Experts of a small language model: 11 layers, 412M tokens.
Below are experts of layer 4 (counted from 0) of a mixture-of-experts language model. Rows are named router (the router's row for the expert), down (a neuron's output weights, with its number) and show model dimensions 0-127. Each number is 128 + 32 x the weight over its row's rms, rounded and kept within 0 to 255.
After each expert's rows: "raises" lists some tokens whose logits its average output raises strongly, later layers aside. This comes from a sample of Wikipedia text that the model never trained on.

# expert 43
router [ 55 122 150 144 117 154 142 102  73 161 165 133 151 111 168 156 146 149 115 118 129 146 156  50 102 110  86  96 152 147 146 166 203 149 104  95 125 141 182 210  70 113 124  91 147 109 177 138 130 210 129 100 121 122 111 171 151 139 157 144 123 108 128 124 124 235 123 101 140 125 141  91 112  82  80 110 161 150 118 129 106 105 167 118 134 127 151  36 118 107 155 161 179 106 115 127 118 157 130 158 134  83 126  97 121  56  92  96  83 134 125 131 159 123 141 111 107 134 101 128 117 136  72  87  99  96 152 128]
down0 [134 120 113 120  82 144  74 107 146 124 127 111 114 136  70 129 111 115 159 110 144 133 113  99 144  59  90 160  77 153  90 150 179 167 105 140 104 104 130 140  95 213  83 135 100  86 108 102 146  95 116 141 154 137 134 124  96 141 142 160 160 109 181 134  86 146 167 161 171  62  85 169  69 142 147 108 163 117  97 179 159 145 137  73  79 107 174 197 129  89 141 108 115 145 111 149 142  72  94 128 137 159 173 228 100 122 100  99 118 161 126 117 117 111 145 164  84  75 166  99 132  97 142 120 178 137 119 115]
down1 [153 102 138 110 125  71  94 165 145 150 106  76 149 105 158 165 161  52 123 167 146  75 143 109 214 133 100 195 120  81 121  85 126 131 111 143 120 142 132 119 158 178 156 127  67 181  83 100 143 124 119 146 167 108 132 124 100 153  97  93 135 149  87  95 149 139  96  97 126 158 129 136 175 160 146  86 131 164 136 130 136 145  80 114  74  95 116 145 134 143 157 162  68 115 153 139 159 142 152 116 138 150  42 149 158 163 141 133 112  86 134 148  87 171 169 142 125  87 110 144 124 155  71  95 199 186 114 182]
down2 [152 107 129 115 164  81 126 152 156 116 152 108 161 162  80 112 112 104 150  98 139 183 117 159 141 149 148 154 154 111 151 159  82 146 164 145 138 111 121  63 160 209 123 159 135 128  78 215  39  83 104 132 153  68 140 139 132 125 115 188 131 120  99 147  89 125 124 119 187 181 130  78  80 151 119 133 115 201 137 217 166 102 165 148 141 111 110 132 112 119 174 150 100 132 107 115 137 135 126 102 126 187 113 125 138 186 118 100  98 146 125 147 141 191 136 109 107 157 148 147 110  95 198  95 143 137 122 110]
raises: " (", "b", " in", "v"

# expert 10
router [125 117 143  70 143 166 138 148  92 153  98  87 152 111 120 153 143 168  91 105 155  97 154 111 139 120 109 127 135 142 112 117 134  95 119 113 138 113 115 208 126  79 177 167 180 163 161  90  84 166  84 110 152 129 145 152 139 220 149 116 142 125 109 148 118 145 131 102  51 167 121 148  93 177 166 133 104 176  72 123 125  86 153 150 136 147 119  59 140  69  86 187 163  98  98 141 183 176 162 146 170 143 113  67 127 136 125 147 100 132 140 150 124 109 177  97 161  99 185 121 112 146 115 124  50 103 149  92]
down0 [106 110  50 110 191  90 113  96 106  96 112  96 119  83 130 161 136 169 194 152 116 112 132 152 133 127  95 125  99 114 154 164 147 126 156 146 201 153 100 134 116 160 119 150  89 171 127  66 127 110 188 176 128  80  71 132 146 128 154 195 226 124 107 124  95 188 139 125 114 113 125  95 164 200 127 167 145 134 110 124 155 106 158 129  96 170 144 144 124 113 139 108 134 158 151 115  79  92 120 160 160 148 127 118  83 182 100 106 106 180 130 162 136 157 141 163 153 124  76  58 156 135 122 127 159  85 100 117]
down1 [106  97 120 106  96  79 134  98 128  79 154 130 131 123 131 150 129 184  94 103 122  80  99  92 157 136 164 156  98 125  90 124  78 110 131 118 146 152 118 128 129 192 192  79 123  96 122 105 126 110  96  70 139 149  96 153 164 118 116 162 137 121 143 109 146  64  78 184 158 132 134 112  86  65 127 114 193 124 224  91 139 141 115 172 144 122 154 159 149 101 189  96 128  69 113 149 142  83 119 164 138  90  87 111 140 144 208 132 128 136 138 110  90 128 129  84 116 173 117  47 166 117  84  79 129 141 109 102]
down2 [123 151  94 144 136  79 161 109 167  71 121 104 136 165 126 222 144 219  65 129 176  34  79 141 105 145 136 126 136 164  83 115 133 129 134 135 139  98 154 114 108 167 139  65  85 147 129 140 143  83 168 121  86 149 120  91 125 188 133 129 117 128 137 148 164 171  87 169 187 121 187 116 185 114 122  63  99 139 148 119 129 137 164 117 106 102 147 173 149 171 131 128 133  85 158 173  68 118  92 119 143 119 152  84 188 146 137 122 139 112 110 149  84  90 140 142 146  95  91 133 140 107 149 142 134 153 117 114]
raises: "ing", "side", " with"

# expert 62
router [108 128 137  49 120 181 143 139  54 138  68  75 153 105 151 213 105 163 100 116 106 138 143  67 167 117  97 108 111 134 152 143 103 154 125 101 138  96 147 176  89 104 133 108 180 112 183 118 131 170  97  74 126 125 109 158 141 122 112 144 139 106 120 141 158 160 184  74 106 175 157 149 101 178 122 153 140 109 109  88 106 125 157  91 131 160 181  92 129 134 117 171 143 118  94  81 164 161 157 174 137 162 152  93 152  77 135  65 135 140 104 148 152  93 170 136 200 102 163 123 129 163 103 106 107 165 166  96]
down0 [177 141 178 106 173 152 128 131 156 181 162 110 194  72 158 145  86 123 104 155 169  94 137 149  83  95 153 127  97 170 143  76 113 142 123 130 182 123 129 109  97 150 158  97 111 153 122 110 146 169 136  81 161 178 142 139  45 100 123  91 122 125 158 144 163 181 156 119 169 140 109 199 195 147 192 118 142 131  81 153 147  90 142 125 138 126 126  99 153  52 157 126  98 147  53  88 120 162 160 109 135  93 132 107 114 127 132 119 146 117 114 156  78 114 181  93 174 140  90 167  81 127 100 116 143 137 135 173]
down1 [191 131  86 153 108 163  97 143 148 116 102 115 141 135 141 134  84  90 170 101 148 221 157 135 105 142 173 141  84 113 181 136 141 174 141 168  81 110 169 133 126 142  97  93  89 144 127  98 105 101 148 108  85 153 137 104 209  59 124 166 115  77 159  73  88 113 119 128  68 176 111 140 170 145 109 165 143 177  95 169 118  80 133 137 170 169 186 174 133 150  68 161 123 118 116 132 136 115 165 122  91 123 152 176 140 155 156 173 136 125 127 174 131  96 103 115 137 141  69  70 159  94 102 137 108 142 132 127]
down2 [ 70 100 153 139 145 164 157 156 122 162 118 139 150 151 142 123  96 107 111 129 181 141 100 124 181 149 170 123 141 128  74 103  78 186 115 158 112 118 127 117 121 194 118 138 162 102 184 103 115 120 210 117 105 118 125  81 139  91 114 108 163  66 132  92 132 165 103 133  97 126 122 187 101 122 129 141 126 134 201 151 154 117 169 113 167 133 111 164 177 108 183  64 168 202 122 170 132 185 112 133 161  84 102 115 179 112 148  73 131 113 184  93 119  93 136 126 144 132 147  80  89 139 152 129 143 202  91 141]
raises: "han", "her", "pr", "cer", "na"

# expert 27
router [ 81  77 128 148 148 165 193  96 115 129  70 148 148 151 167 141 111 235 126 114 150 114 117 116  81 109 144 125 149 150 112 175 147 120 100 135 132 109 181 120  72 110 146 127 158 108 160 221  67 108 102 126 149 165  62 137 110  95 173 139 157  90  99 186 144 197 123 104  94 133 132 118  55 122 124 157 145 132 106  59 113 120 128 162 145 173 144 139 139 115 145 159 162 133  93 118 143 123 147 125 197 100 179 105 134 138 133 135 147 121 111 152 112 117 122 128 171 113 133 113  66 174  94 135 113 104 175  81]
down0 [160 133 139 134 141 107 141 141 134 112 183 150 108 195  98 162  69 126 169  94 112 209  97 114 127 133 140 100 107 135 168 120 117  96 151 126 117 125 118 159 156 139 175 106 113 147 138  69 122 169 149  56 165 126 168 159 117 137 119 120  97 118 180 103 140 184 112 175 144 123  65 179 134 175 186 123 161 116 123  84 134 177 109 152 181  91 158 140 140 141  71 111 157 119  59 147  96 157 149 151 142 163 129  74  56  97 120 115 143 197 134 103 129  72 160 147  92 117 103  83 165 167 109 121 155  99  96 153]
down1 [111 120 112 139 154 129 156 114 151  77 117 115 105 109 148 157 126 131 126 137 107 137 126 143 122 113 201 169  98 189  71 116 100 175 182 135 146 172 150 174  95 188 151 161 134 162 171 204 109 101 122 148  96  54 139 168 165 166 161 138 117 145 129 151 179 131 139  90 178 117 143  75  99 133 126 106 135 144 191 136 141 185  99  76 156 124 118 132 159 146 137 124 142 132 124 171  91 119 133  79 101 137 110 107  83 144 199 153 186 144  84  47 133 141  92  93 156 116 109 118  90 140 191  76 109 133  96 114]
down2 [132 104  83  84 134 129 103  62 141 171 115 101 144 185 208 107 153 171 129 106 189  97 181 114 118 134 138 134 165 135 137 124 143 112  76 100  93 142 118 124 100 240 109 188  83 137 108 176 159 169 155 149  96 108 140 124 148 150 158 103 117 100 132 179 101 154 157 144 126 134 155 170 158  35  97  91 120  96 101 136 159 168 134 134 132 165  92 124  94 135 131 140  87 171 118 113 149  68  90  76 196  92 153 133 174  99 115 116 114 137 129 151 103 143 114 118 172 124 107 156  85 142  93 150 153 127 122 115]
raises: "ated", "ation", "ing"

# expert 11
router [118 103 153 109 176 106 192 157 116 174 121 115 159  75 158 157 195 118  82  75 110 130 146 105 126 164  75 139 177 164 131 140 167 131 126  89 126 113 152 125 145  89 128  90 148  86 181 190 134 125 111  74 162 164 102 163 192 130 105 160 152  97  54 139 146 178 212 136 157 108 144 191  70 141  82 157 174 192  94 111 100 117 122  92 112 123 173 104 142 103 154 138 160 106 111 106 151  95 127 180 135 115 167  98 156 116 106 118 133 132 116 110 169 136 136  78 173 119 135 135 112 161 162  85 124 114 142 134]
down0 [126  84 105 148 109 132 133 170 137 152 122 138 124 143 136 120 148 123  83 181 106 110  79 114 109 151 132  85 128 121  84 162  82 126 127 146  64 104 153 203 124 134 102 175 133  85 132 179  82 131  87 120  72 137 147 121  89  97 123  76 133 184 119 115 107  85 135 122 125 184 206 156 114  91 130 166  98 128 141 199 122 120 117  51 165 160  99  84 120 134 113  65 107 137 115  99 126 150 114 145 141 144 148 164 120 127 117  83  96 148 183 168  95 189 165 159 146 164  77 200 145 172  98 115 155 146  79 119]
down1 [142  94 150 125 161 176 165  91  96 119  69 137 124 156 120 105 143 142 191 116 149 147 125  63  96 115 168 150 162 107 178 142 144 123 164  79 166 156 154 121 129  98 117  74  82  76  62 161 121  75 124 159 126 142 102 121 230 178 139 120  68 102 155 105  95 103 123 219 108 110 124 187  98 119  84 117 109 130  76 112 109 117 128 104 178 120 158 140 118 166 165 132 138 126 130 170 121 119 152 102 132 150 147  79  82 140  85 179 166  85 121  65 138 107 106 109 153 105 170 123 121 137 159 117 102 116 141 127]
down2 [ 61 120 128 119 132 176 110 187 163 144 127 119 152 147 147 119 150 146 123 128 175 178 123 140 153 162 160 137 108 182 171 109  94  96 119 165 110 101 140 123 108  85 128 192 136 172 162 113 168  98  59 171 133 165 117 128  67 133 137 152 112 114 126  88  54 141  88 168 146 162 122 170 143 112 122 117 116 132 201 183 111 108 152 126 114 179 123 144 109 111  80  67 167 164 131  96 113 107 139 114 175  42 141 119 201 143 132 134 125 162 150 131 129 155 114 119 165 139 180  88  58  71 150 126 149 156 113 110]
raises: "\n", " |", " ("

# expert 30
router [131  83 138 134 155 152 151  95 127 175 104 124 145 174 114 107 159 145 125 115 170 150 159 112 176 109  88 154 172 153 153 190 138 128 110 123 122  64 184 159  85 121 137 128 176 175 132 125 137 202 145  57 167 208 128 173 153 184 134 135 133 105 152 153 183 153 144 117  73 130 126 105 111 115 119 152 151 123  84  57 106 118 132  93 136 144 147  72 155  82  99 132 126 112 123 110 137 132 111 165 153 170 147  97 159  47 137 127 131 124 113 118 168 138 109  78 160  94 152 180 128 200  95 142  63  98 148 114]
down0 [107 144 161 132 102 172  56 153 164 180 146 138 175 126 133 129  76 139 125  77 155 140 125 160 104 149  91  74 136 160 136 182 113 149 121  36 100 144 141 152 138  97 158 112 106 104 119  89 185 183 117 145 100 113 123 122 133 105 149 145 105  76 103 110 122 128 193 100 130 107  92 148 103 106 109 147 125 180 153 108  71 113 141 101 208 179 151 110 168 186 111 152 157 189 130 144  54 146  98 167 115 130 103 154 151 119  84 167 132  99  92 127 191 164 136  99 182 106 146 137 158 136 107 130 148 173 155 115]
down1 [125 106 153 153  90 108 141 120 159 116 131 110 160 131  93 113 105 143 180 160 143 136 126 145  96 134 121 117  70  76 143  82  97 118 120 148 103 106 107 170 128 170  79 152 174 151 192 134 115 112 106  65 153 125  94 139  74 190  85  37 141 147 131 122 117 148 159 136 120  76 129 131 108 209 135 158 111 142 168 175 165 109 151 107 118 167 177 122 149  88  87 156 133 130 155 171 119  92 191 125 113  69 146 125 106 116 119 191 120 144 112  45 133 122 195 156 103  98 113 151  71 155 120 106 126 182 155 131]
down2 [ 75 105 118 100 156 158  69 129 163 138 145 121 112 126 129 123 165 142 122 108 132 155 109 109 184  65 156 153 181 140 112 170 162 102 133 120 119 132 119 175  69 149  78 126 188  98 145 103 148 176 144 167 188 133  53 147 149 116 141 130 155 115 194  97 138 133 109 111 131  98  48 132 181 134 134 228 129 120 173 117  73 111 127 133 115 110 132 120 156  99 112 163 110 156 115 121 178 151 122 155 168 148 124  90 190 198 168 168 113 153 105  98 118 145 116 146 147 175  94 155 124 111 114 174 124 115 117  62]
raises: ".", "r", " by"

# expert 42
router [114 102 158 160 112 202 190 118 144 173  68 151 159 137 134 135 154 176 106 136 148 122 147  94  46 132 127 132 217 113 131 179 162 147  92 121 125 148 172 176 114  94 131 146 171 105 145 162 140 135 125 119 189 161  96 129 146 112 188 156 158  94  66 129  84 162 185 132 128 181 131 123  84 137 107 116 145 155  93  97 126  72 153 154 146 144 101 121 110  86 118 125 135 121 110 124 171 158 173 149 179  97 168  96 129 157  90 114  89 151  88 201 135  83 155 136 166 118 157 123  77 170 113 123 124  94 141 103]
down0 [144 132 137 125 157 117 133 105 142 182 147 156 166 146 131 151 134 154 144 101 144 140 108 155 106 120 111 134 130 116  87  40 178  78 135 176  59 123 166 169 104 141 130 122 141 167 162 135 120 133 156 119 213 135  75 114 103  93 168 143 105 143  47 137 160 139 103 137 136 165 118  98 141 149 205 174  87 123 119  92 155 111 127  73 122 146 122 144 134 151  73 171 169  67 127 126 105  85 138 121 140 122 140 157 136 142 126  31 134 105 165 110  95  75 143 115 150  84  70 155 141  74 107 146  80 159 140  79]
down1 [115 106  97  83 161 147 101  83 155  63 159 148 174 149 131  85  97 107 137  98 144 163 127 142 136 134 150 152 113  93 133  91 122 174 142 193 136 170 117 161 134  99 128 160 139  68 144 110  96  97 131 147  70 116  77 174 172 148 133 161 140 105 150 185 143  98 168 162 126  94 168 113  90 153  92 111 138 164 139  85 118 143  52 131 173 198 154 124  87 125 137 139 187  88 178 208 120 165 173  91 143 129 125 109 174 132 123 116 186 147 110  97 148 138 115 129 126  72  91 105 109 162 169  76 123 178 110 126]
down2 [135 151 123 135  91  87 137 130  95 132 111  94 149 151 103 131 144 161 170 114  69 101 129  93 163 115 174 128 127  95 135 181 183 175 142 183 103 197 136 110  65 127 155 134 201  78 166 159 160 119 102  90 159 184 159 125  90 103  90 153 146 176 159 167 141 119 192 131  97  53  81 144 111 119 130 154 173  84 161 115 105 154  87 116 113 139 114 154 129 132 138 134 122 105 129 127 170 156 159  97 145  80  93 147 141 126 179  70 135 101 161 132 128 104 198 121 114 158 116  94 181 164 188  81 107 138 127 145]
raises: "il", "ul", "ola", "le"

# expert 19
router [131 103 157  95 119 163 192 125  83 165 104 117 154 135 131 146 138 132  70  81 122 101 137  91 123 120 108  95 135 181 150 199 155 127 103 104 105  91 181 153  98  42 147  97 152 149 192 180 150 164  83  62 185 131 108 182 135 151 121 161 130  68  78 137 135 188 149  88  83 122 155 124  84 154 121 143 138 150 111  96  91 106 163 127 147 142 162  80 164  89 110 157 150 123 107  88 143 183 133 132 135 133 147 102 144  78 123 114 148 137  97 167 141  73 173 126 182  97 149 158  97 130 141  99 117  87 163 113]
down0 [129 132 189 119  81 156 112 139 147 103 159 144 115 172 124 132 114  88 112 137 109 124 146 173 183 154 110  79  85  85 160 102 117  90 105  59 155 125  97 121 152 112 201 152 136 110  95  98 255 127 157 142  95 220 103 149 112 122  85 129 122 106 122 152 153 178 139 125 146 145 134 116 131 158 100  69 156 104  35 163 116  88 138 111 136  96 142 148 110  88 142 123 103 140 138  92 145 112 110 123 104 120 171 126 135 133  92 159 103 121 104 126 140 114  84 154 129  95 163 137  84  88  64 135 146 131 108  71]
down1 [135 108 140  78 118  86 178  94 160 183  97 131  77 147 101 118 168 145  78 116  61  75 110 101 161  72 109 207 173  63 119 107 139 159 156  89 177 135 147 113 146  80 197 102 110 122  96 142 107 104 144 173 128 161 105 141 136 100 221 127 160 109 148 110 146 131 117 134 157 150 143 125 161 162 174 141 103  89  85 152 135 129 158 148 150 134 104 149 118 147 177 104 121 125 141  98 100 147 127 174 145 165 138 164  81  53 124  83 121 133 120 142 161 117 195  95 131  79 118 144 141 163 107 109 130 149 139  75]
down2 [127 190  96 171 102 158 120 108 199  89 162 141  97 137  61 109  88  94  80 129 145  77 140 114 145  65 111 124 141 137 205  85 186 111  51 134 129 113 122 139 124 163 154 138  76 126 102 151 150 128  98 159 124 183 137 152 141 175 153 102 122 133 155 105 148 170 107 134 169 122 104 136 138 132 154  95 117  91 138  83 178 150  44 154 149  88 129 131 124 168 189  81  99 145 174 103 145 116 152 158  90 168 131 140 159  95 126 118 139 124 161 129  48 142 143 150 132  97 144 154 142 140  56 121 107 139 135  81]
raises: "-", "a", " of", " ("

# expert 7
router [134 132  95 112 156 159 161 113 102 146  92 103 177 148 155 148 117 141 108 100  93 143 102 118 136 145  93 127 170 148  94 154 144 114 117  96 153  67 138 124 103  80 189 167 204 101 175 128 105 150 112 102 151 123 138 138 114 128 151 151 168 131 160 182 133 116 132 125  87 182 140 103  83 142 105 140 101 127 109  98 142 142 122  73 123 102 113 118 133  89 122 150 161  58  97  28 140 124 186 157 145 185 152  86 145 113 110 124 106 149  62 150 144 115 181  61 151 100 200 160 116 175 128 108 122  35 143 106]
down0 [195 127 158 181 124 123 157 114 114 142 122  71 102  87  76 177 139 121 109 114 170 170 110 108  65 190 147  66  96 161 114 105  75 199 172 149  93 131 100 165 129 160 135 131 144 163 101 105 117 154 107 104 142 111  52 142 106 133 124 116  89 142 135  86 105 116 126 132 136 106 189 145  98 149  77 121 144 148 103 106 103  76  95 132 125 170 172 103 120 126 101 150 110 101 107 174 120 193 109 118 107 110  88 113 132 167 175 103 166 166 116 180 144 139 145 149  56 204 109 125 160 134 151 111  70 132 126 161]
down1 [126 130 157 197 154 128 156 122  96 147 161 145  68 131 120 172 167 152 174 170 150 111 121 129 198 217 129 172 110 134  95 120 105 122  82 149 118 123 101 113 146 170 116 140 168 122 118 147 182 112 156 103  74  75 114 206 137 116  97  77  99 146 166 118 149 121 151  56 197 123 169  70 123  70 104 151 124 111  77  61 141 136 127 141 126 129 125 122 162 124 100 145 141 118 166 117 128 146 147 136  47 143 114 200 142 162 125 122  90 163 139 139 133 132 121 120 138 127 124 114 153 109  93  98 128 211  99 122]
down2 [ 85 120 107 120 118 169 195  99 133 108  93 171 152  87  64 124 163 146 114 121 179  98 164 100  99 117 146 139 171 130  99 151 128  87 154 109 122 104 164  97 127  72 152 148 146 179 128 153 125 151 131 152 144 113 149  84 117 146 136 106 134 158  94  95 135  34 138  92 146 122 168 134 180  88  40  59  74 143 226 130 124 136 119 141 111 116 119 153  81 123 100 176 145 132  96 156 118 143 102 124  97 149 126  57 100 165 164 124 167  87 163 156 134 120 134 183  73 128 125 155  86 145 143 155 104 143 130 105]
raises: "oe", "ing", "ew", "og"

# expert 2
router [129 144 191 122 141 173 154  87 132 191 104 102 178 113 141 196 149 154  98  71 149 123 125 110  77 152  92 118 159 121 166 150  91 136 120  67 168 107 133 174 147  84 157 128 136 107 130 168 129 118  67 108 139 164  86 132 185 134 120 171 151  79 116 139 122 170 120 110  74 127 104 105  60 140 134 155 179 151 135 137 109 128 136 134 113 199 114 153 169 110 180 149 139 130  99 133 133 152 146 161 156 146 130  74 152  99  88 129 123 151  64 141 150  58 137 120 157 129  83 196 105 193 109  70 133  82 135 135]
down0 [113  44 176 139 126  91 109 114 103 123 137 138 136  85 102 117 192 157 125 156 126 129 142  48 174 132 154 146 126  88 117 103  93 157 113 151  93 183 112 142 110 116 181  96  99 118 142 181 189 146  57 121 127 168 160  78 157 140  52 143 133 159 184 140 139 176 124  57 138 130  82 106 139 122  62 117  75 133 157 127 114 172 149 134 162 123 136 161 114 112  51 189 150 142  99 121 132 138 119 161 122 119 118 141 152 132 116 157 130 139  89 178 148 152 158 150 133 117 153 137 118 185  94  91 161 164  81 160]
down1 [129 133 160 112  90 120 155 148 114 109 202 140 128  89 143 123 129 221  92 173 113 129 147 126 143 118  82 148 110 163 131 135 160 146 157 144  78 135 125  92 111 124 113 145 107 144 179 134 176 150 139 115 120  49 155 151 171 133  63 193  98  92 163 126 121 142 144 134 145 116  69 146 160 151 151 166 143 133 150  82 148 154 117 125  68 118 120 106 134 129 116  94 108 143  98 208  84 151 114 111 147 110 194 129  78 199 125 107 105  95 103 169  84 134 106 208  78 119 125  64 104 154 143 116 134 156 187 106]
down2 [160 174 119 105 148 162 150  99  85 109 158 133  62 100 169 126 115 141 126 106 107 116 147 161 116 146  65 121 129 114 129 171 103  67 158 100 124 125 163  92 156 163 162 153 185  88 121 153 122 149  94 101  91 122 126  94 175  98 122  81 111 131 161 114 166  75 114 107 104 183 152 153  63  92 135 137 129 176 141 133 133 113  72 122 144 155 199 134 191 137 112 133 157 156 134  92 113 176 157 135 154 142  60 159  39 136  82  82  84 125 127 173 120 196  73 144 175 126 154 114 125 117 155 143 143 162 148 154]
raises: "f", "ac", "us", "r", "if", "e"

# expert 13
router [107  48 149 117 152 129 173  67  93 127 134  90 159 118 127 141 178 166  93 148 138  82 133 122 138 122 121  92 149 124 163 182 186 130 119 108  93 123 130 178  96 111 111  63 134  95 194 140 125 178  93  80 195 185  57 172 113 144 173 132 137 136 123 208 131 138 155 137 113 165  97 111 133 119 124 143 118 157  90  73 121 109 179  77 148 155 135 123 108 140 176 121 172 138 134 109 185 116 171 157 159 128 121 130 120 113 116  68 145 138 124 126 129 115 153 115 177 129 154 113  52 110 152 118 114 120 194  86]
down0 [158 193  80 143 116  96  82 117 149 153 171 105  77 140 131 117 112 150 104 136 151 152 112 160 136 116 173  99 110 137 129 101 171  67 155 184 168 128 165 179 119 159 136 116 151 176 117 122  77 118 168 127  68 151 103 153  87 116 103 153 106 167 162 136 106  95 121  93 168 161 156 108 126 143 113 113  62 100 183 165 119 115 138  65 142 121 178 151 144 121  84 131 139  95 132 115 175 120 195 182 115 176  82 150 180 142 136 121 135 107 149  75 114 171 204 160 151 131  72 142 175 108 117 171  76 122 100 114]
down1 [171 131 164 124 102 130 220 130 119  98 123 112 145 114 132 148 147 107 117  96 110 159 159  85  86 149 115 118 133  74 120 105  76 155 138 160 155  93 137 127 133  90 126 126  84 145 139 132  99 106 118 150 189  90 102 101 142  77  89  97 134  64 196  97 121  96 115 140 111 179 147 125 127  73 183  97 151  78 140 146  97 106 183 161 170 121 115 180 114 157 144  92 113  73 151 115 151 105 179 111  95  84 122 152 104 135 132 160 114 179 118 100  67 117 158 117 130 164 203  90 128 123 195 169  71 143 125 184]
down2 [203  93 124 112  75  61 163 130 128 159 158 151 159 192 140 153 119 130 119 210 134 131 108  93 129 145 116 140 118 121 134 127 107 168  79 128 110 124 139  77  77 114 151 168 182 115 165 143 148 179 176  62 166 120 124 134  87 149 153 142  94 107 100 152 143 140  63 138 148 116 122 170 146 113 141 155  71  84  77 114 161 131 143 106 155 116 159  62 120 191 122 134 164 118 125 137 145 141 121 132 209 117 107 200 192 176 112 151 128  93 147 141 154  79 122 123 137 134 107 130  72 145 113 140 100 165 142  80]
raises: "c", "-", "er", "i", "p", "d"

# expert 47
router [ 89 134 129 135 142 129 195 118 151 172  75 136 176 106 126 183 185 128  88 156 146  54 125 132 167 149 128 133 169 147 201 153 135  78 120  86 119 104 151 133  99 118 134 122 165  97 140 169 142 114 120  90 116 165 115 180 155 157 147 191 160  72  68 130 156 138 163 116 108 110 165 113  64 159 114  79 145 169 111 111 105 131 139  89 172 173 116 158 134 111 140 143 128 124  98 123 150 132 145 193 104 131 162  68 122 104  83 140 127 179  88 165 124  94 175  97 188 126 133 179  77 148 136 117 123  56 134 123]
down0 [108 108 167 129 173 135 157 106 139 134  81 159 150 101 170 156 125 175 162 103 186 140 139  86 108 120 114 149  86 130  95 164 133 139 131 151 153 111 130 110 144 109 170 127  93 116 129  77 158 135 105 122 128 141 135 148  79 160 123  59 154  86  56 160  90 115 165 116 168  93 149 131 107 137  93  99 171  71 144  83 145 151 105 122 122  90 108 159 173 151 238  94  87 137  70  79 104  94 113 100 151 159 123 125 137  65 105 158  62  73 136 116 152  96 117 103 154 135 115 166  86 127 155 173  77  84 103 108]
down1 [160 155 109  97 157 162 146 157 107 116 184 117 110 121  87 121 133  73 125 172 141 150  68  51 171 144 144 102 116 145 158 112 127 179 165 131 166  90 161 137 139 125  89 126 119 109 114 130 120 116  91 151 127 131 144 155 144 102  66  77 105 159 181 114  84 105 148 117  83 104 106 105 122 130 124  35 136 120 150 136 136 148 145 153 173 174 125 156 127  98 118 150 219  83 212 172 151 176  65 153 131 100 149  94 131 126 148 198 124 145 155 100 106 130 107  91 119  75 147 106  81 113 152 177 113 143  91 143]
down2 [122 143 115  77  65 136 127 100 173  79 140 123 154  61 185 108 106 124 113 151 121  90 125 154 133 174 140 141 164 160 107 173  64  84 113 106  65  96 124 114 173 144 116 193 173 185  95 180  74 112 138 119  94 127 129  89 115 145  80 114 103  87 122 155 108  76 103 156  75 108 136  76 170 138 100 166 129  99 189  89 125 167  97 134 150 125 171 101 105 139 200 144 153 156 102 130 108  88 114 149 128 127 119 146 157 106  96 108 144  98  33 124 128 154 115 103 109  91 142 134 167 152 149 103 114 150  87 120]
raises: "ast", "e", "o"

# expert 61
router [ 80 116 142 112 130  93 125 152 139 142  83 114 154 147 178 109 111 138  86 108 107  37 124  79  82 148 125 107 136 189 131 187 171 125 119 153  88 131 118 152  95  87 175 119 161  59 148 136  79 112 116  98 156 175 108 153 137 148 141 133 134 116 160 168 171 141 150  95 124 157 161 131 146 154 169 133  91 180  86  81  86 119 122  94 175 137 130 105 140 154 123 185 127  93 129  96 157 101 148 122 153 166 202 108 157 125 133 114 139 126  88 148 139 140 156 130 145 102 229 147  79 128 112 113 110  54 200 108]
down0 [124 163 169 156 193 182  79 136 157 131 111 111 159 144 151 146 159 125 183 103 101 139 157 128 142 153 134 157 113 121 141 111 179 142 139 130 114 132  58  85 104 181 138 191 144  85 152 108 148  82 164 135 131 108 185 144 138 150 125 143 129 149 145 105 143 139  68  95  45 140 118 159  83 123 142 168 167 147 114  74 113 149 111 168 133 190 123 122 107 130  81 110 129 109 116 140 110 184 160 117 136 123 101 154 134 165 135 123 168 114 146 130 195 189  98  79 143 147 119 138 160 157 170 130  74 236 163 175]
down1 [124  69 141 177 156 125  76 149  64 122 161  86 128 102  51  70  62 170  84 105 168 164  62 114  92 109 121 167 161  92 118 136 188  97  90 103 106 172 121 173 159 155 123 122 144 109  72 155 112 116 125 122 101 116 129 110 118 103 165 127 115 174 122 131 162 130 194 168 101 142 129 104 116  96  80 128 145 113 127 104 118 139 179 137 140  88 121 135 122 156 158 128 146 168 150 114 139  85 126 118 150 141 157 104 148  93 121 113 108 145 197  83  54 164  77 176  93 118 110 155 177  96 127 195 102 115 151 142]
down2 [189 127 157 152 104 127 154 116 127 102 105 115 197 109 116  81  76 127 174  85 109 109 104 141  99 104 185  87 130 171 154 138 128 128 122 151  73 165 130 125 165 105 166 143 143  76 125 149 108  98  72 138  77 152 119 108 180 138  71 194 108 121  88 188 126 171 119 131 120 114 143 199  35 197  72 147 121 124 182 100 124 116 114  51 175  87 142 139 121 129 146 128 114 104 135  97 166 116 120 144 105 125  75 124  85 161 144 157 113 116 108  97 140 144 129 146 152 126  87 159 166 115 193 128 115 105 138 113]
raises: "ens", "es", "ess", "ady", "ons", "'"